{
  "hidden_size": 192,
  "experts_per_token": 2,
  "routed_scale": 5.42,
  "router_z_loss": 0.001,
  "norm": "layernorm",
  "max_steps": 4647
}
Below are experts of layer 2 (counted from 0) of a mixture-of-experts language model. Rows are named router (the router's row for the expert), down (a neuron's output weights, with its number) and show model dimensions 0-191. Each number is 50 + 12 x the weight over its row's rms, rounded and kept within 0 to 99.
After each expert's rows: a language model's description of what the expert responds to. This comes from a sample of Wikipedia text that the model never trained on.

# expert 46
router:41 35 41 68 64 34 51 33 34 34 69 51 56 58 62 33 36 61 63 40 47 51 55 67 63 45 52 48 66 66 57 64 67 45 52 59 45 46 64 53 65 65 59 33 61 50 44 39 36 63 36 64 65 36 33 42 65 68 62 63 38 35 52 53 64 36 37 35 34 37 58 34 44 62 34 64 62 65 41 66 61 34 62 42 36 40 53 59 46 37 59 44 66 47 39 67 57 66 48 57 67 62 54 37 44 39 33 35 36 33 67 53 55 40 65 58 44 65 36 37 46 51 65 44 38 36 33 49 35 34 59 35 47 64 67 34 40 62 35 64 31 66 34 35 33 40 38 56 63 60 49 39 63 41 33 67 47 64 51 58 37 70 34 38 37 56 59 50 36 56 44 52 54 44 33 34 49 46 42 44 67 61 50 63 34 51 33 32 49 60 58 55
down0:43 42 52 24 45 39 47 70 39 37 46 61 67 44 77 54 40 57 38 58 62 55 58 75 50 70 60 64 69 35 39 55 48 71 57 32 43 36 66 32 68 55 70 66 47 63 42 40 39 41 34 54 49 38 36 57 41 41 64 41 61 47 39 42 65 40 54 36 64 63 48 43 46 55 45 62 49 52 36 45 31 45 53 49 35 51 61 44 49 39 28 52 55 43 53 39 52 47 28 65 60 37 65 58 38 38 46 54 59 63 66 43 38 36 72 68 54 52 40 48 58 22 65 60 43 60 33 41 52 48 58 51 58 51 51 72 59 55 32 32 61 27 57 59 57 34 42 63 40 48 45 27 60 64 47 51 48 43 55 49 31 50 27 46 64 45 69 69 52 47 75 45 60 63 61 40 55 66 49 32 42 59 48 45 57 57 49 31 60 24 70 43
down1:61 48 40 56 33 65 37 56 54 47 53 55 54 52 38 64 57 40 65 38 49 42 41 60 56 26 41 46 60 46 45 33 46 39 66 55 39 59 49 36 59 47 47 44 33 63 48 44 51 65 45 52 28 60 54 56 50 36 37 72 39 58 54 56 68 34 45 35 45 48 72 64 47 44 69 40 69 48 60 42 57 14 42 59 61 49 51 64 77 50 27 50 45 55 62 27 60 52 86 28 58 54 32 51 48 54 54 42 47 72 52 62 60 60 42 74 51 45 63 59 49 40 70 52 59 40 41 53 48 46 20 59 65 62 42 53 32 63 32 39 58 62 62 48 46 32 33 12 43 60 53 60 39 44 46 49 51 53 55 48 51 55 34 60 43 55 65 48 58 57 35 28 55 48 50 45 48 23 50 78 54 52 63 66 43 55 36 39 52 65 51 43
down2:58 55 46 49 60 52 48 55 53 26 63 48 48 35 53 62 58 41 51 67 54 44 38 18 55 25 55 57 70 64 53 63 61 60 43 48 48 68 39 42 39 56 67 47 68 44 66 60 60 69 52 58 48 43 60 59 48 71 54 72 65 42 49 53 65 53 53 41 32 42 60 58 45 66 37 33 56 49 40 53 21 40 30 48 50 56 52 50 57 62 51 55 59 36 42 32 31 52 59 65 51 38 66 43 60 62 35 39 31 40 34 56 53 30 26 44 41 70 37 48 68 36 42 40 54 41 46 46 51 40 68 69 48 53 65 44 63 42 57 52 58 53 56 39 60 32 53 46 47 34 51 38 31 38 46 48 38 68 55 47 39 60 67 60 75 32 52 57 78 41 63 46 35 63 42 37 39 45 68 62 45 74 41 57 21 38 25 43 44 48 49 71
down3:61 46 43 50 36 63 59 79 34 36 43 56 46 50 53 29 45 47 44 36 27 54 44 72 47 57 66 42 69 35 44 35 47 49 44 46 33 22 72 97 41 62 50 61 62 32 57 56 62 33 43 48 65 39 46 53 64 42 62 27 49 37 48 63 47 44 63 46 62 36 58 52 58 52 44 52 58 73 45 56 51 40 41 48 62 55 51 46 45 28 66 56 46 71 61 50 29 40 48 60 66 38 59 62 58 61 50 44 52 56 51 43 68 44 37 28 70 65 41 52 27 44 55 50 47 58 33 36 45 44 35 45 60 42 51 53 65 38 60 68 49 51 47 27 60 46 52 34 51 60 53 52 67 50 66 54 57 32 55 34 53 72 35 50 51 70 18 49 55 72 60 70 47 58 33 48 51 58 60 35 57 48 39 36 51 35 54 40 44 46 56 44
down4:46 64 54 50 50 51 45 31 28 57 28 42 26 59 61 49 62 51 26 51 48 36 65 51 43 63 49 70 63 52 60 42 46 40 76 47 69 53 54 40 34 54 54 27 62 40 62 26 36 55 43 52 55 63 16 47 39 51 58 43 41 44 41 48 40 55 55 62 78 51 64 37 48 63 43 52 47 51 40 48 65 56 45 50 49 49 79 35 51 59 50 44 55 28 39 33 48 53 60 38 45 65 55 49 62 31 67 65 49 41 49 42 46 70 57 46 39 37 40 61 66 53 73 57 33 54 50 47 57 43 61 46 72 53 40 31 63 40 27 49 56 58 67 49 65 50 56 52 49 43 42 48 54 46 24 66 34 53 36 49 59 77 58 41 58 74 59 51 57 53 54 45 46 30 48 81 56 41 75 63 54 54 50 47 30 40 31 60 46 49 53 27
It responds to: Table pipes, list heads. Pipes in election tables, line breaks before dash lists such as Paralympics appearances, and words like This, series, by in "portrayed by".

# expert 21
router:40 37 42 66 63 34 53 34 34 34 69 50 56 57 63 34 38 61 63 40 46 49 56 67 63 44 51 49 66 65 57 63 66 44 51 59 44 44 64 53 65 64 56 32 61 50 45 38 36 63 36 65 66 37 33 41 66 68 62 62 38 34 51 55 64 36 37 34 33 36 60 33 44 62 36 65 61 65 40 65 62 34 63 42 36 41 54 61 46 37 60 42 67 46 40 68 57 66 48 57 67 62 55 38 43 40 33 36 35 32 65 52 54 39 66 59 44 65 34 36 47 51 66 43 38 36 32 47 35 34 60 36 46 66 66 35 40 62 37 66 31 65 34 34 33 40 37 56 63 61 50 38 62 41 34 66 47 64 50 57 37 71 33 39 37 55 61 50 36 56 43 52 54 46 32 34 46 46 42 45 66 58 49 64 35 52 33 33 48 60 58 56
down0:23 48 51 40 47 71 50 63 24 45 79 42 55 47 52 48 56 50 44 44 52 62 60 35 64 54 51 71 75 75 64 51 43 49 29 36 45 56 44 55 69 62 52 43 34 59 30 67 48 59 32 43 52 44 55 55 52 61 56 52 21 47 50 38 35 56 56 48 36 62 47 45 49 48 47 61 50 47 39 46 54 57 36 71 49 50 45 57 55 67 58 55 64 46 54 37 29 60 39 54 35 52 51 61 37 38 57 60 26 55 55 59 38 76 30 39 59 42 58 50 40 56 38 41 43 70 59 54 38 53 49 73 68 45 62 61 53 44 39 61 32 46 86 41 41 58 28 72 71 50 63 64 46 60 38 47 47 31 38 33 45 55 68 58 39 61 52 52 67 44 38 37 25 49 47 25 41 40 43 31 45 51 47 75 63 47 45 38 61 54 54 43
down1:65 47 73 51 28 60 54 54 68 49 47 47 64 48 79 46 69 42 51 31 57 52 66 51 29 44 58 51 29 46 41 64 65 49 48 65 51 40 50 54 55 49 56 64 39 46 60 66 54 57 36 56 52 64 53 24 37 56 63 47 44 49 54 27 21 52 55 53 47 52 61 39 19 42 54 54 40 46 31 28 80 67 32 36 59 59 56 54 72 41 58 65 55 40 64 40 67 47 62 36 71 54 64 60 36 58 28 58 32 57 65 50 37 43 29 43 50 44 63 51 47 48 56 44 40 40 41 40 59 62 62 65 13 58 41 38 47 62 64 52 45 62 67 53 39 49 57 62 44 57 36 38 38 52 55 49 51 45 55 46 62 65 49 26 50 53 50 81 39 42 35 55 53 53 40 64 58 36 60 58 41 40 49 60 49 52 38 39 36 25 54 43
down2:40 52 29 60 63 36 37 70 54 36 62 49 57 41 48 56 38 44 48 56 83 52 52 40 50 51 39 51 62 51 45 44 28 59 58 49 55 38 20 54 57 51 67 51 62 76 57 47 38 45 49 58 55 33 43 46 79 48 46 43 38 49 33 42 62 57 42 43 39 31 43 39 41 44 59 50 51 57 51 24 56 45 59 42 36 61 58 67 71 22 44 33 61 52 55 29 41 57 51 50 55 64 60 64 36 48 57 34 49 56 70 27 62 41 45 42 43 62 52 69 58 38 53 47 54 59 55 48 64 64 55 47 40 39 60 43 45 52 56 34 71 54 30 55 39 36 55 39 68 49 46 41 67 46 49 27 84 27 40 55 64 52 39 60 46 56 41 26 41 43 57 53 31 70 71 55 44 55 58 61 51 41 52 58 56 58 82 57 42 59 74 29
down3:70 67 37 75 39 46 50 31 48 52 46 39 67 56 42 41 37 35 52 43 48 60 47 66 55 41 62 36 32 45 42 32 47 36 52 46 50 45 47 61 28 63 45 67 70 39 81 46 49 30 67 28 41 75 11 57 50 57 48 30 74 55 53 39 40 57 58 63 53 45 60 45 72 60 48 30 70 50 50 67 46 36 42 51 61 49 67 44 50 31 68 52 47 38 28 61 45 45 59 47 63 40 48 43 43 53 42 42 51 37 51 40 60 38 52 53 61 49 62 38 55 41 31 58 59 46 58 48 56 73 43 91 42 57 46 41 57 55 71 53 66 47 39 37 51 75 40 48 53 40 46 50 45 33 35 51 55 48 64 51 43 58 59 57 51 72 40 38 63 64 61 28 62 44 62 55 57 63 44 44 36 61 43 40 27 52 49 53 39 58 45 53
down4:65 50 27 61 59 43 37 49 19 61 38 39 44 63 30 35 42 44 71 60 46 61 66 53 29 62 55 41 68 34 56 39 41 34 55 45 57 52 57 38 41 55 69 54 49 50 37 39 23 45 42 54 55 43 41 61 54 53 32 53 80 46 69 46 48 68 43 53 70 58 48 60 30 61 59 52 46 67 69 54 61 43 39 47 30 50 55 34 43 51 57 28 49 44 36 54 27 29 51 38 45 60 64 46 48 83 31 47 50 42 48 53 75 57 36 59 57 68 59 60 52 58 58 55 49 19 58 54 42 74 32 72 66 36 53 55 62 61 53 48 33 46 56 45 46 20 40 44 40 59 54 42 56 47 43 49 42 65 51 51 54 40 37 29 69 55 58 41 44 59 60 40 65 55 55 50 61 69 52 48 63 67 46 49 62 57 66 46 38 42 41 47
It responds to: Name endings, chemistry. Word-final pieces of European names and places (heim, burg, ón, Panagiotis), parentheses in chemical names and SMILES, and some table pipes.

# expert 22
router:40 36 40 67 64 32 51 32 36 35 69 53 55 59 65 34 36 62 64 41 47 51 55 68 62 44 52 49 66 67 58 63 64 44 51 59 43 46 64 53 65 63 59 33 62 51 45 39 36 63 37 65 66 37 33 43 68 67 64 61 36 34 51 53 65 37 37 34 35 36 57 34 44 62 35 65 63 66 42 65 60 34 64 43 35 40 54 61 48 37 60 42 67 47 39 67 57 65 48 57 67 61 53 37 44 38 34 35 36 32 66 52 55 40 65 58 45 65 36 36 48 50 64 43 37 37 33 50 35 35 58 35 47 65 66 34 41 63 36 65 31 66 35 34 34 40 38 56 63 59 49 39 63 42 33 67 49 64 51 59 36 71 34 38 37 55 59 50 36 56 44 52 52 44 32 34 47 46 43 44 67 59 50 64 35 50 34 33 48 58 58 55
down0:44 35 26 75 54 59 48 52 67 49 75 44 60 64 45 53 50 56 42 48 51 51 62 56 53 58 59 35 53 42 45 56 45 59 56 59 26 61 63 47 32 65 36 28 39 53 43 83 67 51 59 54 30 42 51 59 39 59 33 69 42 69 50 39 47 38 44 71 37 81 50 56 50 39 31 58 48 48 67 37 52 52 63 73 44 53 36 65 48 57 61 45 43 58 62 43 45 55 40 32 72 65 61 42 39 10 31 20 65 38 49 68 45 39 73 60 37 51 64 38 51 63 38 53 42 61 36 39 44 51 50 63 59 63 49 48 32 56 51 54 44 43 40 48 40 70 57 61 36 49 44 41 52 48 38 76 42 40 71 41 44 38 57 50 35 44 57 45 40 45 62 26 67 46 56 41 55 53 63 32 62 50 57 45 47 57 42 43 46 50 47 59
down1:63 44 40 33 23 48 32 52 32 49 60 53 39 49 64 71 57 34 61 61 49 44 53 69 46 43 20 49 40 52 40 56 64 59 54 51 51 46 39 62 55 67 54 53 53 47 71 31 37 49 45 57 48 31 61 47 53 39 59 51 52 55 71 55 55 42 48 60 70 38 63 68 55 32 51 31 52 52 44 39 42 25 63 45 45 46 53 68 34 82 44 61 41 60 54 43 57 35 42 65 62 53 49 39 61 49 68 57 51 64 49 50 56 65 52 33 52 67 45 41 68 47 27 34 73 47 64 59 42 53 40 44 37 38 42 28 69 60 36 58 42 40 76 59 55 38 64 49 31 40 59 52 51 39 48 57 51 61 50 50 44 57 68 57 42 46 60 52 42 57 31 63 39 19 47 36 34 50 49 42 34 73 60 39 57 34 42 80 61 73 45 35
down2:58 45 55 48 51 46 61 54 59 31 58 56 30 49 57 27 62 61 50 61 59 34 40 51 53 54 45 48 29 51 56 55 45 46 42 77 58 65 56 30 47 42 46 68 63 39 36 33 49 53 48 79 45 35 75 44 59 62 41 48 48 61 42 33 73 32 54 36 72 40 37 51 60 55 55 33 50 24 41 50 44 61 63 45 64 52 50 38 55 49 50 41 56 34 64 55 57 53 24 40 51 55 41 41 46 26 34 73 24 50 47 53 36 22 43 57 47 32 25 69 48 55 45 43 54 54 42 60 58 71 66 58 62 31 43 60 47 21 35 61 64 57 61 44 44 43 55 38 58 59 58 50 35 84 47 57 50 79 54 54 57 53 63 60 62 53 56 48 36 65 52 39 55 49 41 51 56 44 41 44 46 54 79 58 41 35 53 64 56 31 62 46
down3:57 33 61 45 40 42 58 34 51 46 47 42 49 48 46 59 52 58 65 51 60 61 83 44 60 51 46 49 27 41 62 20 51 32 47 40 53 57 42 36 52 46 49 29 40 32 38 50 23 47 53 25 44 50 41 77 54 52 46 62 47 53 52 43 57 47 59 68 54 38 47 45 56 51 46 68 59 27 47 43 51 41 61 52 52 68 44 56 33 58 56 39 62 50 63 55 57 49 54 29 67 74 85 57 19 45 38 37 48 35 58 52 61 52 56 35 50 49 30 56 70 60 66 50 48 46 65 18 71 53 63 49 27 58 47 48 57 31 48 44 38 54 43 43 45 58 47 42 57 61 59 61 42 54 67 57 45 60 86 48 43 50 53 34 42 77 51 39 52 73 68 40 51 43 55 39 52 43 27 44 46 61 28 60 55 51 49 61 68 59 50 50
down4:60 53 55 45 56 51 34 43 41 49 44 59 61 38 30 55 44 45 33 67 69 70 53 48 33 53 46 52 41 64 57 44 54 39 36 52 48 67 48 47 88 28 38 52 51 41 31 56 41 61 61 54 59 66 36 53 55 41 36 52 27 52 54 26 51 66 73 38 31 68 68 37 41 41 55 56 44 31 31 31 38 71 27 42 62 59 50 65 49 70 56 50 50 35 42 35 55 57 74 40 46 42 34 48 49 50 42 50 76 59 64 43 49 58 55 46 52 58 55 64 56 60 68 59 48 64 45 53 28 58 42 54 58 43 56 50 61 41 48 50 42 48 35 54 33 61 31 44 63 45 32 45 69 50 64 43 26 40 51 66 60 41 40 65 67 36 46 63 66 57 70 56 54 69 52 37 69 38 52 28 45 55 62 40 37 52 45 56 37 67 56 25
It responds to: Credits and release lists. Line breaks, numbers and pipes in album, film and episode credit lists and charts, such as "Written by:" lines, chart peaks, awards tables.

# expert 45
router:41 36 41 68 64 34 51 33 35 33 68 52 56 60 64 34 37 61 63 40 47 50 55 68 62 45 51 48 66 67 56 63 66 45 53 58 44 46 65 54 65 63 59 33 61 50 44 39 36 62 36 64 65 37 32 43 67 69 62 63 37 33 51 53 65 36 37 35 34 37 59 34 45 62 35 65 63 65 41 65 61 34 62 43 36 40 54 60 47 36 59 43 66 47 39 67 57 66 48 57 67 62 54 37 44 39 33 35 36 33 67 53 55 39 65 59 44 65 36 35 46 51 64 43 39 37 33 47 35 34 58 36 48 64 66 34 41 61 36 64 32 65 35 35 33 40 38 56 63 60 49 41 64 41 33 67 48 64 51 58 36 71 34 38 37 55 58 50 36 56 45 52 54 45 32 34 48 45 43 44 67 60 50 63 34 50 34 33 49 60 57 56
down0:40 54 33 41 16 58 51 40 53 61 44 59 40 33 27 42 45 57 77 35 59 63 64 44 63 61 60 65 58 43 28 47 55 59 61 31 66 43 63 37 57 46 72 41 56 64 47 53 49 60 30 56 49 40 33 40 57 53 44 63 72 38 48 60 55 55 61 34 62 73 41 68 38 47 31 52 35 55 45 63 59 39 56 56 41 85 36 54 39 47 50 55 59 54 39 35 42 53 63 63 50 50 47 57 30 56 47 48 59 11 58 48 43 35 45 52 55 53 58 63 55 73 60 58 53 55 52 50 30 63 58 59 46 79 58 34 63 37 27 34 54 49 36 55 54 61 37 51 45 72 40 45 58 33 48 57 48 45 63 39 64 36 56 36 36 39 53 46 54 52 33 49 49 63 35 49 61 49 65 26 47 46 68 59 65 37 27 52 60 48 50 53
down1:53 35 61 55 52 53 38 47 56 61 53 54 53 45 46 70 46 32 38 65 57 40 50 31 26 49 25 61 48 57 51 71 48 45 52 58 52 57 72 80 50 54 51 41 63 59 54 51 66 50 42 44 50 54 52 56 33 30 50 63 45 58 57 61 44 42 43 45 40 77 54 62 38 45 34 58 69 71 54 40 56 44 51 58 37 23 48 47 44 61 48 58 51 60 41 40 37 70 68 70 32 50 58 32 40 48 64 41 39 48 49 46 48 78 19 30 64 57 34 38 51 31 48 58 78 48 52 47 48 57 31 40 60 59 59 40 54 47 52 47 54 50 61 68 52 65 37 67 45 52 52 39 49 37 49 36 36 43 56 47 63 54 45 39 39 73 36 49 46 50 67 33 34 29 55 75 68 53 55 46 19 48 69 49 15 42 51 60 61 65 50 46
down2:55 62 51 54 42 47 35 51 52 50 64 50 42 51 45 38 37 40 46 51 46 32 39 33 44 68 61 30 55 45 60 41 50 53 25 48 33 50 28 52 52 49 63 52 53 34 55 88 63 58 44 61 49 46 62 47 33 62 44 67 17 54 70 76 50 41 41 40 60 45 57 42 59 51 33 75 56 35 69 56 48 46 44 50 38 62 47 39 48 46 62 42 36 67 48 65 37 53 50 47 39 55 49 53 44 65 69 48 35 43 34 28 54 41 49 75 43 45 35 52 46 70 61 62 58 45 50 54 56 45 46 74 47 49 62 57 48 66 27 43 39 47 44 40 37 47 55 48 62 57 69 47 70 69 66 59 52 62 62 62 69 63 31 54 61 53 50 48 29 50 46 37 66 43 47 55 27 41 40 39 47 36 53 47 30 68 82 66 41 48 57 20
down3:59 49 39 41 60 64 48 49 35 51 37 54 41 13 40 32 49 29 46 50 54 41 63 69 41 56 55 43 53 43 40 49 59 65 50 50 42 89 54 58 69 45 38 48 35 51 55 44 25 58 52 70 62 41 72 55 39 75 51 47 61 43 42 60 43 38 62 54 41 40 39 53 59 47 51 44 64 37 43 66 48 61 68 34 58 52 45 62 63 71 63 45 79 46 57 58 52 53 34 71 57 56 35 68 29 68 33 37 60 37 71 31 54 51 46 45 41 67 44 40 37 34 62 60 32 56 49 38 38 42 64 49 47 31 25 39 62 66 49 21 56 49 47 56 45 51 54 59 50 58 63 37 41 62 69 50 52 52 46 53 59 34 49 72 54 40 49 44 47 59 39 47 43 61 35 32 27 63 43 44 33 53 49 48 57 84 50 50 43 59 48 50
down4:44 40 42 59 64 73 58 53 48 40 39 47 40 64 50 71 43 65 52 68 63 48 53 64 44 40 56 32 61 65 48 36 46 50 27 40 54 45 41 49 54 47 44 39 58 57 43 57 49 51 44 41 49 54 47 59 74 43 70 12 44 20 28 45 61 56 56 69 49 61 44 39 40 32 40 68 38 46 57 35 43 24 49 36 62 42 46 43 47 45 48 62 48 59 62 43 50 49 42 55 60 33 42 59 64 61 63 51 71 50 75 57 41 54 57 53 61 57 38 50 36 91 41 50 65 26 51 47 50 52 49 73 58 40 60 58 46 62 56 31 49 47 43 55 39 48 56 48 53 48 33 43 53 25 49 56 64 60 48 77 51 52 64 42 33 64 80 45 59 43 56 58 53 52 53 47 44 42 39 40 47 41 43 39 47 09 70 55 30 68 49 54
It responds to: Plural endings, list punctuation. Plural noun endings (Americans, authors, ingredients), verbs like are and were, and pipes between dash-filled chart cells, plus citation periods.

# expert 20
router:40 36 40 67 63 33 50 33 35 33 68 51 55 59 64 35 37 62 63 41 48 51 54 68 63 46 52 48 67 66 56 63 65 45 51 59 43 46 64 52 66 63 59 33 62 49 44 40 35 62 36 65 65 37 33 43 67 67 63 62 37 35 52 53 65 37 37 34 34 36 57 34 45 62 34 66 62 66 42 65 61 33 63 43 36 40 53 60 47 37 60 42 67 47 39 66 56 65 48 56 67 61 53 38 44 39 33 34 35 34 66 53 55 40 64 59 45 65 35 35 47 51 65 43 39 36 32 50 35 34 58 34 47 65 66 34 41 62 36 65 31 66 35 34 34 41 38 56 63 59 48 39 63 41 33 68 48 63 50 59 36 71 34 40 36 56 60 49 36 56 44 51 53 44 31 33 48 47 43 44 66 61 49 62 34 51 33 33 49 59 58 55
down0:28 42 51 54 30 55 55 60 27 49 75 83 57 73 61 54 60 58 55 59 63 49 38 55 52 70 41 46 68 49 63 52 62 58 52 56 42 54 46 57 46 43 82 18 38 81 30 42 52 46 48 45 71 42 46 54 39 59 31 57 46 64 65 59 62 59 38 39 48 55 52 44 69 49 57 42 54 49 43 34 36 54 49 46 51 20 50 63 48 42 50 33 35 66 44 33 48 42 71 34 57 73 42 45 53 55 37 39 50 49 62 62 53 41 72 51 58 55 59 59 48 51 46 45 40 45 53 52 48 77 63 47 46 35 50 46 36 54 33 43 61 65 53 37 41 36 75 27 64 53 28 63 50 40 44 45 30 56 70 58 43 69 37 54 58 32 31 57 62 29 43 49 47 54 45 38 43 49 62 56 45 47 47 56 27 53 32 48 37 46 62 42
down1:52 50 41 24 41 51 46 33 71 40 51 57 53 52 85 29 54 52 67 59 36 45 66 55 40 42 34 67 46 57 37 38 53 47 59 66 55 53 52 40 54 44 68 59 31 49 42 39 57 58 50 34 55 64 48 47 43 42 40 37 44 39 37 45 33 27 66 47 70 56 59 40 57 45 65 67 38 47 55 58 66 54 47 56 58 47 54 23 55 44 47 40 49 54 58 68 54 60 35 59 53 57 64 50 52 69 52 47 58 50 58 29 78 45 47 50 49 28 58 47 22 55 60 15 33 41 44 45 72 77 52 44 53 37 68 34 46 45 39 55 57 58 63 38 60 67 50 70 48 57 42 43 46 56 56 43 69 42 48 40 78 47 53 68 53 32 52 63 42 50 39 63 23 48 43 50 63 17 38 45 41 48 62 64 49 51 50 43 44 69 55 36
down2:69 55 57 37 52 44 36 59 40 30 48 75 61 46 40 53 50 61 48 63 59 54 38 63 61 59 38 35 48 42 55 42 47 72 47 28 47 31 29 43 50 50 49 39 47 57 25 40 36 47 55 48 54 33 70 31 54 45 47 53 48 26 30 46 50 81 57 54 72 50 50 65 55 45 43 51 54 34 66 52 51 15 34 26 46 40 47 45 78 60 68 63 73 43 52 42 51 41 48 44 53 39 61 46 54 46 54 60 56 61 50 60 57 47 40 47 29 60 56 42 54 62 68 54 82 67 74 39 66 54 58 68 41 54 44 39 19 50 39 60 66 66 51 50 36 55 67 48 56 44 44 49 42 72 52 49 36 39 46 60 44 79 30 52 36 35 59 55 46 42 56 69 27 49 43 39 50 33 49 62 57 52 50 52 59 61 52 49 49 52 55 36
down3:32 42 56 41 70 56 60 73 64 54 58 37 39 46 43 19 49 16 37 42 36 58 66 67 42 65 51 54 32 67 51 61 60 49 52 56 46 42 75 63 57 36 43 41 60 57 46 49 81 62 49 51 29 69 52 56 58 68 54 51 57 66 38 57 52 45 36 57 34 67 52 32 62 40 59 53 47 39 39 53 67 54 68 54 52 26 40 44 64 57 50 51 63 44 34 47 60 62 45 38 45 48 36 49 52 60 56 55 77 49 28 55 47 52 44 53 64 34 52 56 44 59 57 47 47 58 87 62 30 57 41 50 43 49 59 51 60 35 42 36 40 64 24 36 53 52 36 57 34 60 48 67 48 66 33 65 48 37 33 47 77 62 57 49 49 30 38 38 67 44 53 34 49 41 33 67 57 56 40 55 26 32 41 54 45 54 48 50 41 51 38 50
down4:40 60 52 46 68 51 69 52 32 62 20 51 35 48 47 50 47 48 52 56 57 45 52 45 58 68 54 53 52 47 51 41 66 53 35 50 74 56 21 45 54 57 34 55 36 54 56 45 46 54 64 56 50 51 62 51 82 42 47 71 68 43 39 64 37 68 47 50 56 56 58 58 54 48 40 50 78 37 61 55 60 34 56 34 62 44 44 50 49 55 49 50 53 48 35 24 86 48 53 48 51 47 47 41 55 40 47 46 54 55 45 40 59 39 52 46 56 37 67 43 65 63 22 61 55 21 66 46 52 43 53 52 43 72 39 49 48 74 33 54 51 46 33 34 82 64 42 62 38 54 73 48 50 43 45 68 50 30 36 70 34 39 53 68 50 56 46 58 39 60 34 48 40 59 59 39 29 48 49 38 38 25 46 51 49 57 33 64 45 23 55 69
It responds to: Song lists, media credits. Line breaks after quoted song titles in track lists, plus words in music and film credits like by, Records, directed.

# expert 29
router:41 36 41 68 64 33 51 34 34 34 69 51 56 59 63 33 36 61 63 40 47 51 54 68 63 44 52 48 67 66 55 63 66 44 51 58 44 46 65 53 65 63 57 34 61 50 45 38 35 63 36 65 65 37 33 42 66 67 62 62 38 34 51 54 65 36 37 35 33 36 57 34 44 62 34 65 63 65 41 66 60 33 63 43 36 39 54 60 47 37 59 44 67 46 40 66 56 65 47 57 67 62 55 37 44 39 33 34 35 34 67 53 54 39 64 58 45 64 35 36 47 51 65 43 39 36 33 49 37 34 59 34 47 64 66 35 41 62 36 66 31 65 35 34 33 41 38 57 64 61 49 39 63 42 33 67 48 64 50 58 37 71 33 39 36 57 59 50 37 56 44 52 53 44 31 34 48 47 42 45 66 60 50 62 33 53 33 33 50 60 57 55
down0:45 49 52 53 58 63 36 48 60 47 63 53 80 42 48 60 59 61 66 35 72 53 63 60 15 39 55 56 49 77 78 63 53 49 40 44 48 58 64 36 42 47 37 48 44 54 79 56 73 47 50 46 24 45 62 52 46 48 51 47 63 39 25 54 54 43 59 46 46 42 48 53 43 62 38 48 61 39 60 52 24 41 52 31 53 55 35 41 36 47 52 52 39 37 62 74 69 45 43 59 38 53 63 54 44 30 49 50 60 60 48 61 65 37 26 69 37 26 60 50 47 62 39 63 63 36 50 52 62 59 47 45 76 33 43 49 69 55 41 57 29 41 38 49 48 44 57 45 51 39 53 52 45 49 59 34 58 59 61 55 62 31 57 68 50 48 37 46 35 29 64 55 61 62 44 40 56 53 47 49 47 30 59 73 47 23 55 51 53 46 47 14
down1:60 51 50 65 38 61 54 54 44 52 46 46 50 46 56 40 52 56 45 23 55 45 76 48 57 46 50 61 51 59 62 60 54 63 19 30 60 52 43 63 64 59 55 48 51 55 41 41 44 64 63 38 47 27 60 64 70 37 55 42 72 37 45 62 59 41 57 64 38 53 41 71 25 42 45 54 40 43 46 60 48 45 55 59 39 36 46 29 54 44 42 71 48 49 64 52 66 59 50 68 55 09 60 68 40 68 47 44 46 88 74 53 46 45 41 45 54 42 55 51 43 58 52 61 44 56 25 48 52 49 49 42 41 37 42 43 40 31 57 90 39 34 27 27 39 64 54 62 55 67 44 49 47 47 41 52 49 31 31 56 44 52 62 60 39 53 45 28 60 60 55 82 54 51 65 45 48 48 50 52 38 41 45 60 56 36 54 30 51 59 48 35
down2:43 44 34 58 44 31 42 49 39 42 41 54 39 51 52 48 52 54 68 46 60 53 63 58 40 54 61 45 52 66 56 27 38 73 64 56 58 53 44 59 55 63 79 49 50 63 34 55 52 54 30 44 72 72 60 16 42 64 57 49 35 71 60 64 49 43 35 69 42 58 48 63 41 59 66 57 54 55 62 61 53 44 50 69 25 38 49 43 41 59 24 47 54 52 32 50 23 58 29 46 40 63 41 45 37 48 33 61 54 52 35 43 51 55 35 44 47 61 49 52 48 62 67 54 41 67 48 65 40 56 41 55 47 31 50 48 45 56 35 46 72 32 36 47 53 28 30 58 65 50 51 34 60 51 69 61 40 40 65 65 45 27 43 45 44 72 88 38 37 45 28 65 55 39 54 71 63 50 43 49 51 55 49 39 41 38 65 64 41 52 55 44
down3:64 31 58 50 67 49 44 45 58 69 37 60 50 77 48 37 53 40 66 36 67 33 45 48 18 36 59 06 65 58 42 53 59 70 50 55 37 68 41 41 45 49 42 54 61 62 49 45 70 48 33 40 53 27 38 44 57 51 54 42 51 65 53 65 42 35 42 37 51 67 23 67 51 57 56 55 37 70 42 49 58 50 43 40 59 63 68 62 57 58 29 51 50 70 48 27 37 64 52 44 63 61 49 51 64 30 75 33 40 34 47 35 49 50 45 56 68 46 59 46 33 34 40 52 44 40 48 52 34 55 23 50 48 49 47 59 45 54 43 35 52 70 66 58 45 66 50 61 72 39 43 47 37 21 45 55 65 73 53 43 68 60 52 54 58 48 51 57 60 53 61 48 47 44 47 44 53 56 67 40 56 38 42 57 43 38 50 29 52 67 52 53
down4:38 49 48 50 43 45 42 55 28 52 41 54 29 72 60 51 51 75 33 61 37 40 43 57 33 54 39 50 52 70 51 47 49 58 66 61 45 32 59 52 55 40 65 42 42 58 64 60 36 52 50 70 47 53 67 44 39 17 38 63 54 63 14 46 47 41 43 61 70 42 53 45 47 42 51 34 66 35 50 53 56 55 38 62 54 56 57 52 40 30 51 53 68 58 54 46 63 51 62 45 61 65 37 34 51 37 53 57 71 63 46 28 44 54 44 51 47 38 61 46 70 67 56 57 53 76 64 44 39 56 47 30 41 45 82 52 36 45 41 65 29 42 73 63 53 45 55 52 62 69 57 35 48 51 64 36 54 29 45 43 48 32 56 27 55 38 69 62 59 50 44 42 54 45 67 67 59 25 43 36 43 64 36 51 63 36 47 38 26 51 55 66
It responds to: Glossary and credit cells. Table cells in linguistic glossaries and discography or video-game credit tables, such as through/thrugh and Ghost Games, plus scattered citation pieces.